{
  "balance_loss": 0.00323,
  "init_std_router": 0.0367,
  "head_dim": 32,
  "norm_place": "pre",
  "tie_word_embeddings": false,
  "parallel_block": false,
  "warmup_steps": 200,
  "final_lr_fraction": 0.05,
  "batch_tokens": 65536,
  "max_steps": 5451
}
Below are experts of layer 5 (counted from 0) of a mixture-of-experts language model. Rows are named router (the router's row for the expert), gate (a neuron's input weights, with its number), up (a neuron's input weights, with its number) and show model dimensions 0-191. Each number is 500 + 50 x the weight over its row's rms, rounded and kept within 0 to 999. Numbers have three digits each.
Before each expert's rows: "gets" lists some tokens that make up at least twice as much of what it gets as of all text. This comes from a sample of Wikipedia text that the model never trained on. Tokens count by the router's weight.

# expert 7
gets: "h", "on", "y", "ar", "al", "ah"
router:485488518497436569541513554539552519540566462489410550592495421525500544467431553458451458524417475490513525471606634529511556538590459571592527515416526515435497463544489530477536531437530446380485512598485469438502493582536476507511348478434450494533508465459497445376511475526520555540478515538451483565547512472560553529501526465513515525384523483545570446470509511561507560538443483471476547534481436465410581490468537528542493494527457436383480541401523552532519535472477422515551543512508567488548552429491486487419488492463447419498488523669557571531561522511479527501
gate1:430500453454516489417569601478520468536523514512479559515468485545538572490565538507540516546426428495582444519602629529444561537550536560483515517466467477582515518555542539547591408476550394410604460465479521456446607453458465549495499497520477530493519407509469471454491445419529561458471534537507443500459507566594415567484530562528495520537476536552392515490500539494537590439554523442469443460467620542432549452370558490466551467436426455474463486478525504459449499512428524469547558508503488561494509500549560465520449539369511412441470430458529518501516484530442513458
up1:536492534464538562455503441570510531484531482551484510540459531435432426457504398468515479544612504466489432520469483447446516499463540515515569540533481468455522465413516438498458391421493452589647477668425525521543514418454577503536441594475564511504453533460514538505462519571440417486474469469495579526578557518475534451558463390496530516488472484437507595437581511438506438533512498535587552552557476418561442619565525489522502532522536478568502542525489495485418434436494548536419497593600484501489474543531446498557557464466502531481547512503441500537423472467555503439

# expert 27
gets: " \"", " (", " '", "\"", " [", " =\n\n"
router:562468441500490612501530474486568467529628522490483522588467510508571500473497466503527440527374581572570484485467511530501480521494511509594628531474560473472522449576458526463461568487514513515521441549499449483445529445380485490446464439527440606436431488509448587417528445513478537518528598543506559550544592503580573512448536548518545475549441469479521416515497540477505524491457464535491564437537546450411580527520502520469515538508479418452573463496399643459571532575483397505508494565525499535498509470554541471447469460568527445520503504565574435494444537609481527444
gate0:451534481518510494458460510510487498522412591592485544509564504475554571583585472571499451480414457398546391522453603457467453548563531523575494605477475526464433562487556493458521513578438419573519549486380459558450491450518585534421514538510508487470531357472530527543550496555507501504556467527443493446550552573410606463521488550582597556507546571584522419539524562457505510487518489468558542492566491543479546538507544438452510438418539421490493514474528471503495499532578526423436549536473448490584532503521444487529448586470463532591456480553581497494471536512464525459
up0:585427544507408447552511529501411467431588466449514524541491502505452406472460471504540418556531479491523525522430442508561551479488390482479466455566454457467539503504504507542447470497455487456583487544409495421548483512425567490477514551550540507483474585560518444515625494524526404502603480490434499516454473497520493543481553507398417469483466460510573462513334386554479487593515496468524506517499478392486492632445496556562504508510508517553534460520575476543510564561561545533488461460559429565552505491478528413493452482537566517644434495499520541531501408503503420467

# expert 3
gets: "M", "S", "R", "B", "L", "P"
router:485537492461445493531531600548534506524542466488496499478512517457519445462380564410461530517489557600499452477537545510446536417476528493544570504496500570467534486576540446507374496470483498534461413569564473499471565431541530540545461434462439611441396446473399557447546451451509576565559530524489570502529504579546596416552535544573533523418364510536517515492465454515525561577469547487480534497527524380447542531464403388492539490526480446486622483470447499501533510498500510453517466535505510542588592499569418467547537530521548422504510543540534553566546551525532532499
gate0:472411537491465493547538494528547489579548403499534474487477458442442486466531499470561508567616481471572461400420530516508539538635563409497570471402529417530507466548515526431479441511436460423517503545564542455536470434408436467577464545470533573402452565429466451467496488451471524415553564464536525444557441536483562479476537471580519492509477542481540526563470454568579447386545538544385541505550535435494562467457541548450499532538511463469552531518403482442515444520581509457509503492439539504481502541621483587473530438504462554459521518547533390539468469531442466485
up0:459506499544559539392534454510446519418528412482525587472444510509490485469540572469542504472526504514501595568521527495354624516499537578530497453489434479424567527478529458440439503490548461502410456457469455532531484542473566570449480546519501438468544459524474519494480575542557571493475567452374463492472623450474477492524426453496426575499488499509409567497627568535529506553465457523484443594505457484515534473456528514460556518526461427350441455533502500548526416448536568504543370409549392457547464522491456510496543500414481467485562534479473512459536504472522552504

# expert 0
gets: ";", " |", ",", ");", " and", "),"
router:492533509464451490500518530547564445457607540498440477476521525454587474479478497492401466528473522554466460518484613542471547511527569468579526442450477467428566491480560484457463582469574524467543457598544500458486502553489533483485497501573459515551331445481429576500483485449476525492513569547452529534471507562508553535464495497563418537451477383582549466600548533446435510502511534535526523522650513379453593536488479536485426477530385467415518499508464524583541496499417492441587559532485456567552576484545517483463543453563489496583629564547505501490474561526489540526
gate1:466525420416523448627540550424435538589514607473507509402524556475515479539502516459556422486529524556448545510374598445597464503494565482503480430550501471396506505465514498523453458490507510492492634514485497463524480516547583530543528469551486397544465582404521440546428412468441451521452532475530554578548548480613503574547509498478528469490545424552467493469399421504484573493523478476521643430440481513437519536487484457475514519477509558464458461480485546519562501431452485475568450570443482469508577390513463555447507499598563460484540512545451491544471471488471525481
up1:536471496503543474456466478525518518534532462503551462427498539412526381571480574429489463485567438547419442400410515559533531467400560526447481520518557492441442422525516591526531440481577502474499551457573473484504412468506593542503538582588436535518445567448542533505386400502426553497424592472541443509521525470552540532550534531483430506511535487483469522462485430525448476481531554427581563494504511521488457580513510437447570419496464470527464406446551500481507503456475614538571470528471587382539572402530510559467573565591528490501464545485520490474508526577552504518

# expert 18
gets: "2", "1", "0", "4", "5", "3"
router:496514610499480543491505455569534450505553484534470424459581448419544552538444534442482463599514477538559449428493555525470428473571552505637499439514547481535571528522516440509418503438588485460520524475553522494484559547442490461471477506466537584508448439524474546432511396523514551606546596541458533554534520543536542475453531465543509525529362427531587545503547598563388535556456538486472508524486525458455572502492547427413454488528505410474550510491501594582491511536386454446552444494540458482480550443502549465409483504478449497433585487558564527489510575534536444555
gate0:432515556477463508542486496546554488490511520540517524552575527470503551566556405467436531504431479456536480462524502496493473534577508498573477618567496443499495524475570481512469525437555619524443503494499653479511482488407477494560404477484529489475431477534448548558497489556450429437471458502559527610461470459515523509580497487470509389482446506432563559511484477537461434412593427577501567542517461402565572469524492489473428637448479549573585459395456462469475475512450426545554494570410424446511449506491488545418489446473526583528445498533599534454455521521541466509
up0:522477400459490522454489440450513452518451427427448445404506460530483451471549555549541507526483537553458474460479494509351566400498519520553523480515457503437499419497470467537561430538370444507552562429517441471502433466610502540422549470481566512498512547489528564450424478483575519527547473511435480374532562549471497547453515655524462522520528453535518434553508453439552565504496543487564456472475492517447435528388515407462494508480529488437425445617486489513519513450477566526451445464502583535508596476498514491566505440461503466431526604428455502557559545461579513466

# expert 11
gets: " of", " as", " name", " by", " called", " from"
router:526477557452500478578536498540411448560482500464472561520515517461511567492481440446478489518502534562536567495570521593440459499522509533570507460457454534475548475592502564444513487504510561520457455534507513427561552447452399463477472486531511556533356512474453533527514463486504585500544484503496567588536496481547482488430517428490510478460422403480544469432421480520463479505438480528452551594655448498471563477555441461401539501462499411412550523469444640534488655464520445546590527557531482503487447520518509463521507449555489451510533433555567455482436545587612569546
gate36:466503503471423538528447478608545503502539413473542567519398536442495553463425427471522426434528612573500487376465575490471507480500470383593432446416485506504573434574452490463532510491499532488491453506438542515479599455511546438452533520443521472532435483544520488442458529490567444482540504508581560508507478509596479509523546422492576460575525499519426541476561426504384439516548485581430577433570571523474486546537493597523559455528534538536570489494507491504481481465472504473540489456568444593537592407393489454558487549493560525437523493490570555514488471454441426539
up36:466528557550552496562489448511568505552464572503575485548442426469548574532518475430530437425538512501504525542466561454357546470526472577466515471484522563541499529551518476476531491443514506523466453529478501487524580486501470419468511561463465447525450538503487454464505418532550397498485472462509478443551645493496455509525497469447510507545516478486505434505477335537540544439539544581546468477564538396505532479528415459380474476517459473565531400428568346445504553352417575435554473471489524578484530462550427527556507524466499414452503451541503514491474527506475487599

# expert 4
gets: " ", " (", "–", "199", "198", "192"
router:529463480443512495538535433526482454560529564489477533496623552472614523512421468487518445627444549521502490461482524505455498496512474578522605507396494614428489380504527514399446461511561523412510455532541548456494513477413467447466441488465438499585514555468488551464532524509540478547583500495520549649499579529548560460494506556485462489528457469515497420506508449486410486434529493550561631489597410490358550550493505533451467475595522489504551466495465533481509489576490499557558535459560525496506509506478520474416474393561492432564538457580538555543444529504488471522
gate0:523538506450481488509568534492545440521610437446431458507554449542517552606534446464521554449381445448436475451387547500458484412492529492545481557475509462511487526513541494473405550556469504463420425524521605467479488492495465489499553563452607478533490518545426438510478591362463475478549546517617452503488481425506473460499443426487457558408490482568449464448326491501519530516507455451486482438533458517451490449628444520545492457503456468498511507448510388463486561423509594449490472426532480494493504565481489528482479513464525460499583521533482582464549491519432560593
up0:568537527492552376480578516505611542486466467490449518525562503557582498556458493429566462466448614517487504444460488577462507477534502483504515558473468359414510504497496489516425542534567510487514547540506477571481472478482402499489582418581509451527606481642482530492497513518454505518428547597512405511531436510443505464492523494472593514495468438509551499426482445520584548542512448529499548485515465531470448585492512521566471327424530464603497462498521433565522502508396460514513440474502566481509506473526461556582504464532598567451557603519554521437496473486491432495

# expert 21
gets: " C", " S", " D", " B", " H", " M"
router:468465591461500494602500462494562406514585519465530446550503543411561483553421528449406443582412497605551418483499612501516517491493468472572630530504597523527561491458479558442480468484532498527500529557544535514494527494413471508506427469486517543492487574542437541451596498461532538476548608514476571511566467513564580417557475518541450533398431488524558535544491467551507615565430517531550502525524454437450553500487555425420508490478509522491530423496465565483507536523529458532486440516514466536549596460465548457458564447530540411544482506541499590639518530551496441513
gate0:585538548433608559520474462442462414476561511531481512513513580521615400576522522428477496422495537506546530493453473526502537505476600559540475562525527508544504556446439506460519506472506617546488505554493526448476513531556537555487456578412449511512478494467540516592516441447507462430483465532565499548523491523505621449542455524570468468465522442443479502441500544512550514465540440489589511543550442536478490474476608577472482553458544518440475549491416524462495496562451498513446501565651503487567394579524556446473528407516480493482618437535498484452503626484617423548
up0:443537455411618510536533517482467445478513473692476517488517571473586459544532512500494536446426451479518494493438468575535452491487559522496458545561440491461436498472524540517564471494601524532536467495450487496583458517500597462482539512475448503461430495475474513588512529398533449425475463458509587483517532501572489485532510527422514444515497470478447519429456475475525602515565445411473435446510454458502418523487577475491455496555471516424585532501543584507605482578467459530431496535564459494453481439547439470648595448560479504462479478562522472502451554583603532614

# expert 17
gets: "ed", "ing", " well", " known", " him", " such"
router:548500500478528519533496471497573523559499523566414413548486510510485487473479554430531469508491505477590491447562646588487525437524527553459576504529533501449538517612488389493484534511556546442439487517480476478481579524422470542520413403491481475474335514548529503435478434474446536529528553590445512543453534429541558492469548523565505430469453472538565411456442510443524504536466551516499485494539502422416530542540420458475454521512484540513582521537562532527521634495474430495544439419499509559481509505583502481386494499536494400434519429593516489499585623559478548529
gate1:461472499447521458421611477581511578500430505470449464519508444546461514444445409422499509518519536480574477544400522561520429426408439502572499488449539521545427528491591521487545530496525519503532486544464486488531461557508542493552365496456467409519483564466509553575502460533459465473608485560500593544456547534534454432478426483495566513502507519430587565444477441449563469510490478566542472470549464514447521605476429485542546500463392522576555505517521430417586507481491556531495570528495437555547537435521423525404467505547565456497573490498440472514483434552660564521
up1:467575538466506444541613513515390555484534423457410429549477400448469518460500486459523472431519519442573530435530435643567502402462414479578554477520474528392534361503558373543512617509558586523515502465559457491533433521528559513495437447542532496415483503475521512522511554453449511468558501537576486524485490561529542541450548456476537429508555531416494537572441436552541438493521499567508492535471584485479452500565520435504492486523484418578451529485458517536548471472473513445523531489545459505504415428536563476473496566508499472533467502525547399529406427520532472581

# expert 23
gets: " time", " years", " season", " year", " day", " age"
router:553493500547476533551460462488497455534532558510472541519574469507522389625451560522468490527484473518534500545569617630492520422513441523535599438522513488430470496592519467525473492463535514487590439487464562493440578462517412503553423442429530554499469515440422523447540464460510560465510526589533533565503479489527515540510494585507403476484453482572543445490500543432371464508417514446432489489519447519451524584471547493462466571585410443497602492480507559633456534519446363486522515510566446478533506525494455508527457519536475430609475457525555463500492559552600521480
gate0:515484449559549444481419532515476509499586513542522621454438496467530519498455496551566567573401561551563545572483512508490512448564411501575574523596567488478453454476566532430561491541542480520436435531587564550509533395527446492475407416448544606557534494532448431481447518463480505513464512497413393567455546554497500451581527550447497379474524460524526508532388490498474462440487468488570619461485485427553449485498380494512547458469521376506560523555497500533451456570478485495532573470477518494472481493524482513417582470470549459503568513467488615513455493474497484461
up0:586425513456460490528507509544482517461413529457440432481491574541525495514457483539505578496520494448461465451497470535449528427517517473461486577481535491509544507512452401447405472494570546520586473472419518431551466548466513483526565512497528426440415444530555556525516482602435529518475520493506475549607480544569509626480456625602575497605539473461454551513513446464533554528447459532459500534550549479549539494506508487483652500543502490560447435508461515588466394596572620533478496510474485477607409541447501545538494537413439507468489490460596535522491501489408578461

# expert 14
gets: "-", "|", " |", "=", ".\n\n", " -"
router:545574459429446483496588549501481439518442466491465496480510511469547530497373525428383492518528575501457538454504489475463461476495483510535566460437478494507592492484582540464433472453514486513453470439520500432524521484494572570498490399567556596556352531552428517466523488442465560637551466513470521510466479574547507533472528498489533547470474472513640520484402474531437472469506485461458530462627510511422581509525452476458447452475421419404504461393490534503495526446440415545576563552510442556525562445551481480508492461504441465497508457594594482555503547561588509474
gate0:494483481441477462467479593490471505484565494469556481495522396431619470506404567559486513466483577563488632361529593398396479501494473502482503497447556575436402543488607532462489498493520440462525530491576441481389546495453525457476502456503486546447500480557492547518513548544554445531481520570530550493499468498555572492445418485481451449515493491402556464529448398491441590526501471506491499484463582455438458540501544465534434481489517455475560408420486496552504553520530551556415394472443432572510537555527508541496444591477525461507532489465509403486459535476501621458
up0:518509528461477369484517558498515543556544440554483513462479518467598428393447522512520547524469492522518634415514465467498528486496561532437593507480487527465489525473584587425426586472571379457528418537538510410387458512475466450512572488544406598470443424575499565582512450474481493527544542509618466415535420542548480522453502464524471489452505539531593452558454418438475535553538524459498521482489561508472475550473542469539475499457473494469445443496446553554578513529548528500465482535486444526509474523640537523384414498526469467495533486478522417425457529468432530479

# expert 6
gets: " for", " at", " in", " with", " played", " won"
router:509547577455447503493596573520612390548477486479459482501512473503478521518465563499523445489523503470562560507520518568566402418506516513518525506514498523505604517567591449505477512599554474415557421580501545472492601428367502436515436429568461555540367494481519518504546517473495529551605538518485486488474486462535522480444540483524439479438472468563441471562501492544440477583469615509439549492489486420459600512497524518559474502504451467497488537538509610575514531488396445485506503436529495574458642464501473480518521466508441509411478401506595557574497508466559507469
gate0:497481406437356518550419526591555507480492516475507520534513431554538518497508440535551510522534472609553505518456530523524599483471524400541531488532483455455543499574559462500489579499561554393418522504515538430500591487472535502486421574469530523481440513510473592448490526398532547498448418462458601536466465441434470496566473566596458438495487505532458503580487511494519526556461601505433462412562520548564421444534468530467472523403526485465418578475503466522463567506491543491577550467546487499502468446397431457560446412479571602478463458502485398532468487518566463555
up0:519554463569581466441497507475434508533590600475509566432495484536500487579503489457381521461495565528517505522518441496471537489514414571455467494446519564506433542454543547443508435512444435517474492525483576521436488473389503499399541500461460417574467492532602426476452475594599546571505581546502443488506499598511513512532519484453536507517467494437427519531536510440482526531434412471574544562469507469478474454409501503501481544613408497562536434538525487501475456565534483487400527579473489412537556568509459514432476523457513420575556545493500569583607538473395466598

# expert 19
gets: ":", " |\n", "\n", " –", "):", "."
router:508418561518416470521565500588464467431483489507482489492636493463529512595502445435496455504443493574436446527481512550492526428526545491554587476427519502518602484547522536475495549413519541472498496450555541429456498457517495561543499479576462581518376479458425561442486488556544456570574442541493543525517566570573538536441472478521499530454502438518604482429463612478481562486450496502559514494543474485416580495535436435472493480553465464442493489459464603505552654495441459473541595461515542500555529497501431504454485463502452404527648468520566473484422582504509522457
gate1:568400609415439448603482501511514456542550505432460517535459488460572498502527503466465467515504508517465557478442552555468604617559477436452492516426536448489531479533489451463477536492484584471473594480503471561495496484383450454440579485467506412524494561555529479475495521534498375453478485538548435480620510554424526540493501536519585436383600499542478511397604496494469496587520526429437460420537602441434490485525532532411468580501438428478577530510468556485465537529522496477452537483421494457531480500434517470450566500608488489521513515573489517470452447459426537492
up1:550580473369503478461484460481507422490522426524555521564491478519455499486509400482533555427542538491550455557522530481558517470561486493512491518451507487402365440508523519465504470488451447490505513426540484592514415442536568515492435458583512511463529493466498515479447537494556557483505459443543578434514452447553501444521552459502437425531511453435517504499484543405485382439436583438433569471527554538537438580468466462434455482512488388524494493405498532460417493440486559522499463552437516514497465461461461519499491396432475444416496415388532542491505369572468357508

# expert 29
gets: "i", "a", "us", "is", "k", "ia"
router:433465566457471526590488509502464466513537542445446397556493512477532537566483585393470471547408502526531541481502521569539478526600578630526490460443529568524606492464523383411492530547539532458497527522554493459500530513489438563485380501487502493434488494580445469535488523501467467519510579539550500600464531543633531483480498455538479471433463481571541561505522509531483432480471546504539577428543428467442557483471491435498431376487482540461463573470466518503419505495467450481595544473544451513593492456501502411481442508593471517536562437564647485540454574512547489493
gate0:577516572479601404453599468515523377520521513586467479491461508416520439510598518450493481369486498477548576515440480581566494554539454506506501544560521519445462551590527481529512482487610519519576505464500530471437526474552545522467495386507545556451446566452547557470524526433562439567530592549510530554489498584498557408474587543473582478500518475510476463471569436513594508566556475416488454410564520509550456483562528470486499440548505452440469587486463526509559587476548461544542460543530457536488462452452541476531583494456557481389456574418530486517465534563496475441
up0:490529499636411531560416541439535566426585531388620538460542443599478530518371498500490468579489550514402401571536533467537500503448500486595516529532486540490512497396488461436441499538424483577447459537554465436481481559461519462396521497559486475551503463479536498527458459519456502539532553476431471566557470479497450503479456525553422585457465458458481541511523569443442497430519557473532544517455474493496433493528443452498558557469431426542484400521570437482467457540488561439415540497459515495438510533543451577497427415545520520450610409561502510470458473497554497515

# expert 16
gets: " |", ",", "\n", "\"", ")", "),"
router:562528461485442550512515491529495465507536546444412459466438433489525516556411512417464437529473477536572526487522567627518565437526514509592593478435542503461571500478517547453505506545555487531541473481464470449488520594452455495463433494539514554538345490516485609440572507465500551575589564472464550550496562514556543493528492504560421501502433488562562493432507511523428540520470483544497549525571451427430577487505473500370484461480422492414549468494419652492543586524450412499554480530545500489555551475475532477446549477505500414521575494610604508512474544555527538482
gate0:429470486478440445504453494556555394492513428449488566532553523554581426576519476510442551500512488616555502565479550456486535439575546494438524492503503449529521559518455503419510551487437490534568427462517457546473487484512426541487533402509550495539375496429509507443520436529459515534529512546450464461497502547333503457546473482519442523542466567442538579524457464465433596536467484437481499447505460511524505592422534507425389433566522482434463612543398513534512594467501457571476483490573481503478511470418540493514503562518486498493464624481420592423450564526424467535
up0:485500540530501505508486491497539529476519519490515483511505582476519457570539530505581501489523472461512512494479494491499468541373484552566479529529521475526421444544518408582587569589445520337420545432426588444450541501646555484508452539519460499459460545561548527379515504518591475526434497458474442417458455554524444571534435545515401564415555484570528531423430522510511449547482577515495508633430563434472437495520492518488522536428529578500550452480530575504524513503470537497465524529487416484530477519443608485511507451437578569554484471561558476451546419452520581463

# expert 12
gets: " ", " and", "200", "201", "   ", "202"
router:552507475448456559498542484521501440528532587442396482474444437504534509575406533440466433521478437499593532453528539571506559446545524496537596481446478515464575472495511562445448498533562488548517455462503487427493513601471496527498448470505512546529326475544471580456565492465527552581603547466482534534469538526534536457512499498559425499505428498577582450445487493524458509522426485516476518560547450440419563485508470513393486474520453463402573463459389652523556570548452438486554512546561461499564542487484493501418553447501498401522523508599602499497470516587514516492
gate0:451528513511537484521579469537506558497446537523543482521537535511559507489475427512522444518503588464542443502514535511562465516517452522535553458496470416440517530479498531476481658467538509431471413583496459513541494455572520528542471560510431515448435590497568457517406524410488526448551486458486434454508547538519633449439493491493486490515465431530501491500431428493506497514475481441527468421462649607477494484463463497485577551402614551534511550500509465579515488441455491506533558432487473505436572383465408547523548460491391581528632517466590566500423529417449560529
up0:451513458529613573530452454518526494476525468417480464508459581549499553519605515548508545499503583559531469490457454522500538452529396559465567502577545459413489491517509514566415518479404555462580670465429487550469541484510593440521491448484379558536535539427554552499532547391504419550459511550492530504561518556528471459436506553520533460568416420488502593511484508460525526522467481440478467498612576506570392505529422487530518478493502538509447454544605505449537432566482579517547464447465532567479532487479452485476565562444443514520507466538509421531487577475566445462

# expert 1
gets: "ist", "er", " member", " player", "ers", " son"
router:508452616468488518512591444509590430531431537458466587508607473512476516514458489456460479525439488532594538478474564540456584530503557584564469512430544500498543493547493451495521425561485520445526502472513550502525546561542447513519500461558443527436485544538509526434542408482507582533475516571512591579515569554518582537472526573493449484445467519573553515473489542457439488530456580596455506495548412391457527624413561511554529519569499476427556549463394566490529554492445405519512431474533437611423490503478493427491498545519520451452486431599477548514522505469524461614
gate1:419552482507522446493487472602527559516472415577386512517481516433514408540544467538524432465563473445587526484387501446492553439410544494533477521500534524517482406417459496529519546492544483503465475541481473427514479484637500523466480522539488377448509481507471500548429497548553507461570471415520484555522533517577564487513570538428540542557551457443435576491405541538487527502469541481517500361540564497436485512414557447484524452535537528455482464511553535472453386443508500452578518485511564513528448508508540333530522530572467504398495471409439492507407551575495489543
up1:565443492486572526406490483572431460549505376547467577494456483370480520517521492473511514535505438466522536434447572456471465532505485490573522439481558416471501536484456462468465409432464541557541582448462467513454520464546543505575411460507419568498519420503482406534551513496477510486438528481536458586502511511561473418374425626476396537479562520520514512413452501384540517509530488439511592527480484419494530446497557531478535525600543511476443480461490490426486411567483407540493468598487532574421453526520519460480569437492576485472524420539474531555538484512488509404

# expert 13
gets: " species", " family", " of", " in", " film", " genus"
router:530488538494489509518521562466383496548547522396475500454490529441573466532502429415467486489478484584504571425638507537503553419539555532622552543488451517470615502536503446495490484540541501420560513444471477505567549556481504433528437550508496548480471500455413474500529452531436479528624487516518497583476494574538637437520474556528490526487476373502498470466418514494473481501500496550459470538615462506462497510509522489460510384504431503449555512487431538459481511613437479517526554412645538536487472523509489440473520479541474379531562437568579573485452530512577522490
gate0:585454429468456510489554542497550478480529563535527534527519491598551454470541462464450488447517361561528538448482579500553387401504491534545494479495421486472528466500463501574372482589542460620415507541461483572540417452492515528438451446458572560507464534544504520491521570516502515500559449531523500563472459458500549464513500477582486651581551586508497540505460564484528497569466547521547483485584595560502602550503490422414431528537501560417555479576536516439464476547446514512489523480483502517450406502550509556512547607504499522522493576459468451432431483577497494591
up0:467518460442534504454566482489439572517536472495520421450489508448427573494428499513542508550503544555553446614402530568532621544465501535510467465471507464390450530503561505420609511465544533434481500517580548506425560454512521454550535555563384542539455474460552589509505516452461490510437540443519532463572545510526474489480547599495485438459496489536503455397484476497480464465543426478464505523381446395490542425511511469499604473524506527630485499473501473554639402454438517486579502605546522472514493530490576491465478503514543442408481425569510586513484507487543464439

# expert 2
gets: ",", " |", ".", "–", " /", ";"
router:490526507501378523460602552518539471544486497477482476497542551468587438502476493465404487578527472530503478488552550623511519516524573538472592537475543588436510437506540546485478509495519545498517471529545492495470490474529412549499512525482513510519391544439451491422519439424555505594557577521458460487550535447556491497489510600508400490409473467546547499506461472498454509520474478422481469555564417473359482525463524490481528495494443500452536517402419558477469527515428385457547418521506423447567615538594470391434492491506465502537506423490523540604497571651524535464
gate1:545568566606454492501448525535517476582552516584590484532538547419530455483490531590495543538522513524439444469583542498401461524579472461541494485431475505482597369561462528486462454491518494427418506527525475448470407608489514557510481503476463505557525574458636466450510549462557510578538409605471436502535480458542552558413528447479601507486542441508481495478543484452481520514439502409535492464502466500504532553536523478523571571479616397460469502499416464535488490395531442504577423459466523441490457490571368509529558538488475443475497443523510449474444517459520446487
up1:485430384469534575518554501409387470484465447558409526590527466547452550581551533433493450426501469477523525513456529489562508458403468540474458451527499499571502529482529448527575506587496458556563485523523470487437585478547524535451459468512541514534461491528436528515562452505544443437505545391623579472486486476503519517565457539474486541501454549496486521517404444573523488531584519444489528579447499501474522465437555589461453468535379572531566509496544483529491551504439574548455591532531525601511510484430614570561491487497500564392507502444497515547581383547527427542

# expert 20
gets: " the", " a", " The", " his", "'s", "The"
router:541522541402392644460490508521492424572565494437438526521468454441477552506457545416419427491497486492519549490539517569518542481566461499579595483456476506496569525535474557468523557539508480551573524538412400464491510583459479489511498512505518578536391517526539548404495501455559557618620607460497479505528596478578572451526485472527507535473455467575517470474509472489430501509471464528494510454549428446485564483516452528404544416549428475422587504510423608466559532550418426530524529552537466442555549485520526515451532432544507428485524510551579529467436522511477539506
gate0:564488520465519554508467492499483534541471431429483518515570505481592456492520621598468520517521639564461522391541511610429523442520429467492484531488530489385474457546511556458517463429541521554523540562508524518450471552558511524448462516413474506436484445437511483517455534496520503520394522473542465497423482440530537517428536413429455533479495461513424446551416451520532393450541560482498423460479528506460512374485525492484464580615539454506529686542476526472566430546514493469547475494400544529446507508553517441501543506551548493512484558523529560567458412557445435484
up0:491552529403520517545473525551492433521455445415496499502474590490516471520572438479533455513523531525487521460502542553471506506520591540533515498455510628516545504610502532553480529519475543589598530468483588481495546500562594608550517528499495541531487463512536527467578521426606537489421526517599533486595557444462598412565493489440503491517477562541557542484612509539499618540560418411488539530505476470579511516548502494556508415480450433467532493581435420440455393486532525555394525513540518494443561549535533545549545479587482561572506492555453506534471570459499566587

# expert 28
gets: "0", "1", "6", "2", "3", "4"
router:462482525479481526510481528549578491503556546525456479501524504410546525600405443486509493605400515516572563492538506573533460436529445507524533488486515532438542412515540501488451540524587463461551500459554547452445546510514429466492477466504491624516461513537458481469483513467540542576538498497510558542601465488527541526527485474490427518514499486532576552531519420550368537564439523553464537519560455437408567482388473390429510341507494450469596487446512578555522495447438506499605442466537424536548559550570494476491434501532470489601547503560469553556439593501604534516
gate1:470538416449343535559439460472625424424581463416507411533510557521521431431503507442518519442463514616507471550487505500534492586514508531493548445490442483410438514407509488426535576489504472570499536483408558525453522517484523485504546489561464425490550505422473431520443577484503513487457502523501505433413542555537453508438497452446549453458482486526497495477472490578559538649475476575469458531482447550512521448470435401436538483538549546522523550551559529514494491528458484421525530497440412437454455470550464560567495562401567408513525525572590522447526517506500490406
up1:609438490527499516574506490482500422530557581492551548425510579603447516526482450494549438542608446587586542449489477576497511539538512531488546424447529501452443466564482615547559533485475502454483513442454500487542555544421521540500491525520513440548477395491513488457499478551549513568474598526465410462514500553563523485490501509447529499500536559480493495523522481433465522580598511560479541488579539620544588437465571504471510441511625484535456464528499541469437439503499450461578516552500618442476538446471406601500442531505516488503576463430496500461672554533486534467

# expert 31
gets: " was", " is", " were", " are", " be", " also"
router:541490497508503498467528444508477443416482572426468462500500474513477465471455508437398406496527465469525491462511492523574516458517514561488591431520458486442500524501570464530509511548548479407543448616498489452391493452386436487466379470475488514544435453552453563420543420481429575543530609514502508648479558560536602453550418548498454487495473435521560493475400537434524536494462500448413547565562508492407500538478568498455465446454485481460551557550519550487515599560527430496503555558512490539538516447532489501361520553635526507532531483559527508517494502588535514532
gate0:552410469506539521587502462544442517519513498518414594664492518475454495520518538425493495504425512462358566442464487511505521474568431531525528524477581415537543483423529428388522571467571450506417565495591468527469412558507563487538522527504541457503528535523519514494445579529527511397413449480544574506509520439575441479480495593528508432448516516457476603494475481550519450477439489397444495441420512478425498424466527483497523471521463484431531508568536457440474572499468537523465431457552532577406583513433548385475475480507517472579458473443506427451521506551486517460
up0:522495470542435550482573535499524538598561500384526492393408530517534518480480572424543462511465564453510419550603562566470513532501491581457572460485499540518525464485564398583414503530488406508507471501451519530499461514520508489473471396474568510601339388533535466502579535540516465521573606523516418398489524489515601460560510487538392513536499439453435433516551563561610436479487483497418492450573524448555494523441455444508395524551511538536562487464522559516514492537506494455506424487465433493481483452523477470465524537500544566559494517491517540483533549476450521568